Weights of a small mixture-of-experts language model, trained from scratch on English Wikipedia: a shared expert of 64 neurons.
Below are experts of layer 6 (counted from 0) of a mixture-of-experts language model. Rows are named router (the router's row for the expert), gate (a neuron's input weights, with its number), up (a neuron's input weights, with its number), down (a neuron's output weights, with its number) and show model dimensions 64-95. Each number is 128 + 32 x the weight over its row's rms, rounded and kept within 0 to 255.
Before each expert's rows: a language model's description of what the expert responds to; "raises" lists some tokens whose logits its average output raises strongly, later layers aside. This comes from a sample of Wikipedia text that the model never trained on.

# expert 4
Description: Name and word endings
raises: "–", "-", "—"
router [124 122  79  54 183 147 125 155 140 125 165 111 145 195  67 100 119  96  99 137  65 165 137 132 114 167 125 126 166 102  95 101]
gate0 [153 130 145  97 124 166 100 127  99 100 154 193  98 200 124 127 107 128 109 113  74 179 127 154 120 113 141 143  88 128 105 127]
up0 [119 135 165 123 137 125 191  58 156 144 159 113 207 154 108  95 137 118 120 122 125 123 100 104  60 134 143  57 179  91 149 149]
down0 [158 129 169  79 162 138 141 170 160 143  93 173 106 105 119  74 116 173 160 117 144 104 112  73 104 157 106 108 124 133 111 134]
gate1 [ 94 134 138 128 181 112  92 165 153 181 159 138 138 127 131 101  81  90 118 164 115 140 135 117 153 127  76  99 118 160  73 144]
up1 [135 128  79 119 144  83 127  84 116 131 165 132 139 178  98 105  93 125  83 148 171  79 151 122 165  78  85 172 132 117 145  62]
down1 [ 87 185 124  98 134 158 161 166 127 137  86 146 157  88 145 142 129 164  91 122 118 134 147 169 112 167 101  78 109 137 121  85]
gate2 [ 99  83 168 157 158  91 153 129 107 126  88 142 117 167 101 106 105 161  89 161 142 169  99  78  73 168 130 103 133 107 128 116]
up2 [ 86 173 172  38 163 114 138 126 107  95  87 118 119 133  88 180  83 145  78 195 117 132 107 110 112 188  74 119 114 110 132 127]
down2 [122  85 134 130 103 108 148  90 156 140 102 163 122  97 102 124 113 135 128 130 140 177 134 124 124 177  89 143 191  92  47 165]
gate3 [106 118 154 122 118 174 196 140 172 142 154  73 121 128  99 155 122 165 120 152 129 176 177 154 110 178 125  88 185 131  77 123]
up3 [ 91 103 175 142 141 137  88 103  68  83 139 152 150  87 212 151  84  78 121  83 163 143 186 120 189  93 170 120  96 128 140 113]
down3 [ 98 145 132 122 161 137 114 128  87 132 144 125 103 137  81 152 128 141 174 135  80 135 117 156 137 140  94 162 131 101 179 109]
gate4 [120 127 134 102  67  96 210 107 104 135  89 121 119 168 143 102 112 100 144 101 140 108 126 137 130 162  77  98 132 170  60  93]
up4 [101 154 181 134 148 102 165 122 142 202 198 118 135 165  91  84 113 160  98 149 120  96  57  85 122 173  99 130 164 114 126 144]
down4 [100 116 133 166  88 150 162 167 147 176  57 159 163 158 160 153 115  87 131 128 155 177 106 101 138 139 150  96  90 155 125  95]
gate5 [149 126 136 136  69 102 141 112 157 110 121 162 130 100 139 130 125 127  76 122 112 116 114 134 113 163 196 147 156 140 122  79]
up5 [114 157 116 131 191 149 127 154 120  57  98 117  79  95 215 101 128 132  88 102 170 138  51  73 124 141 130 104 102  96 100 128]
down5 [159 143  60 116 184 121  56 137  86 149 185 104 138 115 107 118 116  97 157 119  79 115 188  86  76 133 117 135  70 135 148 111]
gate6 [146 141 129 114  90 154 147 126  93 120 147  89 150 151  48 130 186 125 135 172 113 153 136  85  99 155  99 110 132 176  10 109]
up6 [153 154 129 131  88 138 136 139 117 151 101 144 142 195  30 142 115 123 123 151  71  89 130  99 102 125 107 134 130 109 186  75]
down6 [130  86 101 163 109 141 114 134 142 149 116 132 125 148 133  92 107 153 111 127 123 111 111 128 105  79 156 102 182 111 141 136]
gate7 [143 174 190 146 123 122  95 134 169 151 122 133 118 148  78 167 114 122  96 128 130 106  69  79  78 111 106 119 101 137 127 162]
up7 [122 117  68  64 155 112  93  81 144  99 118  42  94  79 191 119 130  87 120 148 157  92 145 147 165  96 172  76 153  96 143 140]
down7 [108 135 168  91 161  95 136  87 107 110 128 131 118 141 120 138 115 111 179 100 137 104  86 110 185 211 103 138  91 157 126 137]
gate8 [136 122 132 140 159 115  80 153 108 161 135  69 147  72 177  85 155 109 114 104 128 153  93 146 144 183 156 153 113 121 141 139]
up8 [104  79 161 154 118 101 121 192 128  82 104 162 156 139 123 144  87 165 101 164 182 134  80 139 157 124 123 136  79 169 158 125]
down8 [107 141  84  83 119 140 154 117  97 135  54 141 101 147  99 103  87 100 116 121 115 100 138 150 184 143  96 133 149 114 142 124]
gate9 [102  95 150 124 141 103 133 134 131 108  73 121 128 117 128  79 100 161 148 131  90 124 156 110  70 134 138 153  98 121 122 127]
up9 [139 190 130  70 139 165 135 110 126 164 158 109 100  51 139 123 124 122  68 132  97  72  96 165 111 117 116 129 154 143 143 158]
down9 [ 92 200 159 112 114 160 114 113 150  93 133 111 168  84 114 153 115 169 131 137 166  67 140 140 150 105  97 140  56 125 187 127]
gate10 [168 121 108 117 172 134 127 101 150 125  54  92  81 133 105 129 121  72 162 132 125  80 118 179 173 135 205 167 151 114 165 123]
up10 [ 98 120 126 124 109  84 111  98 151 129 125 106 167 147 146 138 111  87 131 106  78 179  89 163 108 140 152 151 125  96 149 149]
down10 [145 167  87 107 107 163 106 109 101 175 147 170 153 146 103 181  92 156 152 164 102 124  89  96  90  74 145  81 146  70  99 128]
gate11 [108 124 139 132 141 174 128 173 147 152 139 121  64 114 170 116 123 133 103 108 154 158 118 170  97 116 118  59  98 162 162  84]
up11 [168 172  93  80 145 157 130 156  57 132 195  71 130 120 117 127 148 123  89 149 136 120 123 142 114 146 172 126 164 160 139 107]
down11 [113 182 133 124 157 116 108 126 131 117 135 118 159 118 124 139 136 163 123 117  76 123 136  98 176 111 116 123 112 132  79 137]
gate12 [170 169 105 175 156 161 121 175 172  83 198  84  85 129  98 145 135  97 180 146  85 107  98 130  55 109 115 115 126  99 105 132]
up12 [111  79 140 149 104  98 126 158 168 110 204 153 153 145 119 141 139 101 146  88 127 138 118 122  94 136 117 149 160  98 114 129]
down12 [ 91 136 125 108  76 129 185  88  75 131 141 133 151 111 109 208 161 117 175 151 168 146 120 175  81 115 118 119 117 132  81 121]
gate13 [193 110 132  97  92 181 114 129  49 103 136 123 105 166 135 155 212 134  94 168 166 146 134 105  98 135  71  89 126 140 176 169]
up13 [138 105 114 112 136 140 201 155 138  79 172 125  68 133 206 136 149 110 185 147 126 171 107 106 113 174  91 133 130 140 155 103]
down13 [143 155 121 134 117 133 119 166 127  87 160 162  89 219 172 110 132  82 160 168 125 161 104 177 105 169 108 131 152 146 100  92]
gate14 [116  88 101 143 137 129  89 135 141 186 112 113 138 107  90  88 229 157 109 115  83 146 165  98  71 110 101 151 142 124 122 156]
up14 [181  54  79  53 133 135 150  99 131 121 139  71 168 116 153 129 133 140 166  80 186 113  94 107 159  95 134 120 111  78 148 110]
down14 [214 157  72 133 154  92 111  97 101  94 121  96 169 103  95 110 143 120 134 152 161  90 121 136 114 119 125 141 113 157 117 142]